Experts of a small language model: 72.8M parameters, a sigmoid router.
Below are experts of layer 8 (counted from 0) of a mixture-of-experts language model. Rows are named router (the router's row for the expert), gate (a neuron's input weights, with its number), up (a neuron's input weights, with its number) and show model dimensions 0-223. Each number is 500 + 40 x the weight over its row's rms, rounded and kept within 0 to 999. Numbers have three digits each.
After each expert's rows: a language model's description of what the expert responds to. This comes from a sample of Wikipedia text that the model never trained on.

# expert 30
router:501524501458491432499558486546555480484411525464504495431484457468476444497459506548476407465515489543453445490488514514540515438491486508583410556528486485482442507550521501477456540511456509551536441520484432519481557543587508537457466506490469494578470448560516486485567535576532533552489523563471526519467522500573441521490475522487533508481562511462467505539553438463378560533504493516515485499489500521561455409570455491446452505489538612471484514461499498502488557544517460556480536508523536566440504508475485517412553521478486497538499441461480511475518457495518462454503489536472500508579502473453494535544496462526533528444451424468521485505449467564511485466591
gate4:482498529480513472468505454618499460458542487521520420512509418428526497503406503455477512508500470439521519536472496545465403551449476490482529516471467507489507535495495612523486504524507504451460566490507494483577474460498518506440505524483507537441426479424560482479521458537567522425478553510452458511517500464483491546464478520417576513561548491449569458430532454524469506514524404548399542492539519532464457551521437516464486470456462488499443502513521502515462500498453488436511602453489533528470552529480471453512429486454461448501571542437472516515508488438525450565510506489506519517495505467464509472489400514480450499519515549574474513537524480467513516479438
up4:498516526505413542595465529460422599537491482498454526430538568561545538502499502451465517528555499540461535525528488506544571469514514518458541483521534532523508455522471476444465495533513458506535476516493511496487485500404527444534592472550480474526546465516413492480429566483483469550483527482470533522504512468506541438520534495596464537505473449599439524526469532525499485496497553462571478508512569506571516462479562487571445485508560430503510465521461439495528509505539533533519451530470483467476511474515473477519514545573475552459436498548543489514564537524532498469472547434470542468483447522564444509425594479465538463463490473470509446432487478579549509524535
Description: The conjunctions and, or, & joining names in titles and lists, e.g. Clay and Glass, plus foreign e, y, et and list punctuation.

# expert 13
router:541476476523498518568554519519538446493499532495473491454429487435456438501503486505488547547562472531387543503471466524455524479511446560538491520487598566458457508521570431486491507552479543513477538560558436482435508574487477470505477482544459491539497458533410506508466519470520547493504515504520601518462485515530522496422531543431515574441504579421453460541553496493418517527506483497532457430468540511524468504523491597495437433454531508471495458556451461475591485515467467496466525531561504502447483454510472488564511545467548503532471515516462544509467496533473487522502497537463579489495493461531493466510507440590467504459472479422474458513510492521567530438557
gate1:477515473465412583512511440545457501521504478506595510521500530495514406466412444488535476483581527500511542569462471480488505484498420475547518531454560496522476430501563462542496463541620454483500514446467479488528524528484468502492488454512492508504435427494521493515467436505412459494516432549484434525497453486540567539522522440496547527554500524565526419535508493476472459523480467484462471494498475562524498549467434508493495495458455444415438437472616481498533513549451411515509489505573524503524551484461493476566518528533533558464498536564575502543517514443494446529560535516538479553507502499498505503486414485480449473475469504553497546537491493475515481560522
up1:584527509530537451473475481434531521514453549529515514441475514520483535507573506568518536489464542477476505506486501524462545496559464561485510571509533500561547586559423513470477542569428544531533485530469488504429501468510558515580449526482497570473448509525512443478477486483572493465512507438477524503439528522474508496579493540543474522567497437505498474542467567470499490575478566516504434542472487492489532522550549543491523527530536566541475478528523527507438501567569478522456499529519499592469475614523521541484503557511509417449466455416519495512488542532561543483436463421457562501472487581492487516469543489556547544581559531535482498498523491537483501529444
Description: Units and quantity nouns, such as km, kg, total, average, length, plus infobox field words before a colon like output, rating, reference.

# expert 3
router:487474538503439498585523481607514496509427519487492492442462554452446443501413512494435451486490542553463458456510507425541520433451454506457451501579576514516525505518526558546509496529443501514494467527528528577396521555512448447529448504486499482549471503559483507505572490547507610477503519494464436499538555489567485562472492553505498504492524458505477488511492546433481515513511428486560442463402520539494494441491547593491429495468529515494473442555455505480511479539490515501507474483516502484413502471507507521533484492535478490545539496479376540440529455513502473477486524569489523461494544470469514537504443412499544510472522403482496494510468462474548513447507
gate1:545411479518450486481489438506514519501492543514532549490436387496538493492464519508432563526460518454499544474478387519542547423529538436525544463576516509485518522467394539465540554565529500534514499482488469501512461453463556516579557475526472493501515448521517454486475547494457585492529514536584497514466504485474473536450476452478396508499508512501449441449542546415494506504555500499523443424483473491500483493425520472596480486465458443530426514475509533470519477447500456537503520547492522510496553565486476504508488557506510482475455478536516422580502418558478493538449513435480519528467533469549563519465560530572477491482475499506513502511492409476553486495479
up1:476372494500437517454469438548509502552494538525524516511432440540497530501508501546497532594462522478509487450479424489533551490528568476456528437504514481508542571443394534504559579542508500525534482519461500523494433491452478453592566504520454475526548410525518505459511526554519554496530472504539471476440467531482511585454510437485454559528576530550489500430570530438471475488542512497484414445482464544473466504418513511557496488492485523504468505484515550445480417441512509578574485511467478524511536517549524500483500523497481474538557506538502485527549447486546518491474451522451532474446577557534545528461570511564509508519463486469526506512480454484519514546447
Description: Mostly the word "the" after prepositions, plus compass words and years opening proper names or table cells, such as North Sea, 2013, United.

# expert 15
router:478493541496513500548561508550587473513417577452453507464462470466495459585457449515464453483488513559509474476499533535526534434545512504492445526535593541484553479479577507495502535537426464519462492532541432530454501562478397505449518521528516500530481496574421484584499491561518567476478476530478497498537560467497490513420498572496497484522532495468462542562507464447438563518524508502548433479472471536509466452566455474471422510461563484489490479514489519465512475577495528550527530507491525518397524468533482470451515507531465525532474517462530557460550505470511474475477475563489490455472528432442465483564498466535503535459459422512481513478478602533471534466603
gate1:515440493525522493464518474515501492504535482481503503521521498431515541508532489502370487512547446459440505563551538410494528542442448519536414453501554537497498445413506537469559530555475537560477419556457541493503535491483508503503553536524451501561474503523449437461486473493490516612555518512502425542468460503432509469518504542476438490526501526500437469468551567539609502502493508483504470550541548535491554546506527512489528488512470527520377506484544480493456460539462561484450512485561496422498464438476545540508573491493547605523528504501440512565532484523495524567517515510532452490451491422491494520552505461485515554478492492452424510437475457514544482509527
up1:513422463493504561582399456499490562543537507443514540469493531544525508467482511481453493550545544476481528466433520579545493501440481515454544486519511561491492502520526490529477491510537515557531450453568523479479570511439497531493413580465471506581452583515531518461512483486503571519529414531479452550497487516518523535513472446496473452496496461512474481480528491480532445574490623437446487472481443525550517469510511518468505453486491498450479479514551528551501517423481438397458532454591416502442568505591446548508505476485556508467530482457517472537513554535489474516546534495527529452419450463492468535498523494472563468498509498573462505497460496485521454461537
Description: Pipes and dashes opening table rows or list lines, plus clause connectors such as as, which, because and what.

# expert 40
router:545459451452468508543527462488513467482484499477455508383483433486530519499436533506471537504530501484458464447500477571535537457494498564540439517504543520471474517488510494513537422523464516487527458516485480575451498533531509512527496499516398514500486531580461440503505438554505538538442514489506549553494512566471512530521396507546458487465527482493537492565530480419454480576536563396529587411447471486509476450470446468486445519451535504493450562518506527463515536529469544532526517483505532507497534522537477521545487535470442530477479477508545479467518426537514531429480543479503544494523525468413532502508443517603459468475467443425514417463518491548596467456550
gate1:535565489471466577525537521492518490492517544518530547505498495551477534504550481497494478441461478486571520531494528467500528485467579520480482524596482527482491541484405492495537538461528430458457489408463551512469517460469486547453451508466492495508518552533546503546482485527525485442516551482590551483513534487500475448494522479556486487530570517428542519547509533511475488485440526455618550478517543476529412562516499437538486535558469488549438584509455503517493480500466469481530440512486590474600462554497506521466416574507487497455474499488434412511545490501512454479498568484510515571491471554511463457463484489426521441506499444513578461583471563490526533434475
up1:486541470499516573524549479462467502512524620480545517481529476504503533470535521533526522447495516517590543509511520512481542455487567510466493549570488511521537459518422453478515519440524462495493505451506556498461546476492461495457459506467502508494489499490536536484490533472538472490504592512566492459481499540498469475509507528513462493509526533453524527536460569471456443473439503469577557466489502471542460471434466429484510529536427463513410546545462536518476462486464467505517396533477594485632488589481519440467466554537489524453497513486394423535535484457495441528490555532492513579480435539499409511491475489479551478504478506540561441608462520498523496451467
Description: The preposition in, plus word-initial prefixes and name particles such as In, De, un, re, anti, de, La.

# expert 6
router:484483497552503417527521518587538461485426568483441481450517532466516456499573454509469525450494450501482453496484513470463519391534477529460416456568433538503495516551569501480495529513425516453540524537556490552440536550516470505435531534483496501510465485522448486508468585540482548514463531365486472580522553505438503583479495522414463527528555488475449487504501483456489563446506459473461537495529581568482516501536497497493458547445539566503517486495509494447545543465480485534505517506539531544469471521514496590507516499445442580536437523511483498456489465553497570523463506548514515450479501473510522506475504430506502503492455507449484432487561495500594559472530
gate1:536462486428539516476491546463498464464470478474520538482376460584474503388446542553468516531498506471496510547466406466484498474528495478468460553483548553559466485489484499502499500543501531514488500427459503519449442521488527544457459497523575512520471518462489518518515563527527530559635510470488481517452540520560472514494408514499485464461432531474470532546502460470517495488563436378523498452437474514451522479356459442467507523528463532521552535494557519524528409481523530476457548539494470481508514490479440538552491492577545430520482467517490476493458511565470437492468458499503508491561508444454503494495490496498507481462488485516474569513554430491444507448497
up1:525485491499505509509454577509501423461439486503519547506404465583490528350498519549446478558497509493518503531458412524499484476522542472472446533499561561567486484490525518535528496518519518501486487438473550523405468530519524533460517498539556498502455549455463497509500549538473473553588489490498487481475542513510417507536412520497458446440469516446490514533472472510538528515550425381530510436407474510494512499407441438450537513536426570514552560503528522542518436463503550489447544542517485492477534514490481521555511498558537498529443444473477435469484511511460470504433435495498514464553498471449522503487500519492522526488461449527478558491532427486470546466493
Description: Common given names (John, Paul, David) and month names, plus initials' periods in lists and tables, e.g. Hays T. Watkins, folding in August.

# expert 16
router:484507472479462481550518487547463554486460522488464513499502515486489483508460495523400504503486593531471514489547500490508524429505461508502441506561545504488517487529548418487430478515392494529512468538530446582362528566495516491471497498485432532575504543565429437478531533540523579504499521542516531520506527463525507488502522536531479508518494491489456570527482454515420548500501456517522444472462485488505427399491562545500428547504501501482527483561489491463501482533498527514455481472541479472451487469483495561510544456541454516562505476475479514496503458485491468460546471562513512457481498436460524502577501441511503485455428365433559464507460523550581575434570
gate1:560447492464552510457471503488470522560470553440467505489454469515488524453559508516519557505492504523495529546520547496456481532410512579536447533514600525563491448520483491489465560473488472464512423460514466520521507434433513513515520473474487599538539515509448412510484483573585496533506521551526484454457443518452508545531544506491472583507413555485529519521476549485418499529423535462536580488501474444464474510440584569528559526503464499506504485449512447500543533440473534499581446464543505488535516512521551524560533469500394455480503520464503439514507537430532474549471498392440453517503499490461509493533488500432493524544448458535543496466490474489464533484513
up1:488491474460538501480483492510469530501478572492461518466455488500487533453558515475518544484454508517480541540547569506444486527387479613533477580522605518537454459542504480480453543488492468461522425433525458535522521459462522488480538481459471595550511503536468445505492506605567520547465508539526478498443462489467534583508558523468505566496426523529541529549491528472395487531429565464511541476467504467448479486446572592494569509533440515551472478489526456502524497430455504456584481482525515508528512486489546502563557468497447435436506512443501473495514533474524509572465504450466437508519505485442505479555501515428479523539456486530542454449470470508493539505509
Description: Articles and possessives starting a noun phrase, such as a, The, an, their, plus capital A or An starting names and initials.

# expert 1
router:515465503558572539538582451546584556495483546415472518432514471493544413501467492553462537460485542513512456516544446577479506501449436466510460519500574529481486444462535544491488551528462515507495485569531451490441486526484494501499434506475457473547456446509488397582523495494521550540527494519520508527485531470501490503449515525449492547473465489459471511571511545449548530483534472517536491474505476505520496434525554534485375448440596563482534447542473544476490458555503482540501448385541515479400486487464485527530494432522458542513503517524529530469472436504485467464522537465481574479560510468522527521510492490488453520532457439488451466502558464515586527459533
gate1:532495573525512491500525463496437464477553550460502488498519517500445513559513533519470406492487528481504607503509406518551506435489512522486488506551577467573488568428516539521527410488521535505465543488514524579487552486514498618512518470496414470497497491497521494529501499485573534496499454515434583494490478550543547492544430508480551491475437524470519500504516447474451539466499445442453512522526450496437510511475531468591503434514509468489532442466521495483492420520529534559508511528480478468465607566461468489435529487454550470561500465519445460465514443464480424517551510513566521489465566548495442527484547526492540476548506552489513490501503516514522491362484
up1:524493556536552502539532491499435487482563527440475500493532477534436523552522554533481406435459543508505595495517430536560498443469503540476503513519507477551506541424493538510528447492536546473487528512533504571510547505518493582521514444483391477499531491486517507531503477445576510470505464498447596479514463528515536485546437532498529484463447562491515495565501490484476546462480458457411560543536446502445487509476529506562490456524496458506521420468490491496535451513557547566530467540517502461487560569490459489452509472458533459559504505502408490442518431461463401501529514447527528468493575554492473536524541532457564495531537565517541504530475503492495487371472
Description: First syllable pieces of capitalized names and foreign words, such as San, Bar, Kan, Pan, Mont in Sandstone, Montignoso.

# expert 39
router:491499547495400513522539575571517542464397535524492460545462500469487540480467476524429429505478517494492496520564461495535503459489493508478395576563654492490533515589526492542495467549385470501518488530527474495476474520425500456562519544485487508568494525527478475535493547485550575494455560484459457520456576534494526540466456509472448548495517454456486567526530458462467498478512487525538440442451413524574489465553515573505438521451551537460479471508502527497554464548537492547522542498504504506450496449474466587548544524487483521526449510461506525485521512492525525465477514514464567483457544468524519429567522476510499483481496498466459471508527518546498534431532
gate1:474496520581492459510486552461500508508427557511476501567450618539508503490510484464459460480533507529514456510535441531504423400560385481512470477529462569438514524498449510459436542512506548505529510594575453481507525417430511495491495530475433512519509591493537485482469536504543480426438511477488486517472509555495507525448557463483518486506455561429520464426543546435485538510513482518506432503517469478463445513487469472493521486487456540457554494545599531426533504522549489499514485491462559444563503530581542472502443486493521511522443518488474494458562474477517519466510567526497468511535413493568495509536517524453480466585465496550520543481530505486452583504499
up1:507492515523437495494521464515456567481505481497563514502516517499438461505473515515458484505532458478543545554500576465494501502446563553498476489464488439466491467530555389501533462465480473491500510535396463521510505495558495499513573469518569461472443434509514439475525446428507510592478536600487511472469508441501479490504435593557493505460558439546490568497447511504449463499468481501496527470527482461488523453518521524465498512484477493509435528496419487556473529477459502462520514534570430568467515500416492540461579512502448495502441451420486532575388489513528515554482464486562573575490536524445525492497472486521488490515567548484492478451421484533543434550544
Description: The article a, ordinals and selection words before a noun, such as first, same, next, best, Eleventh.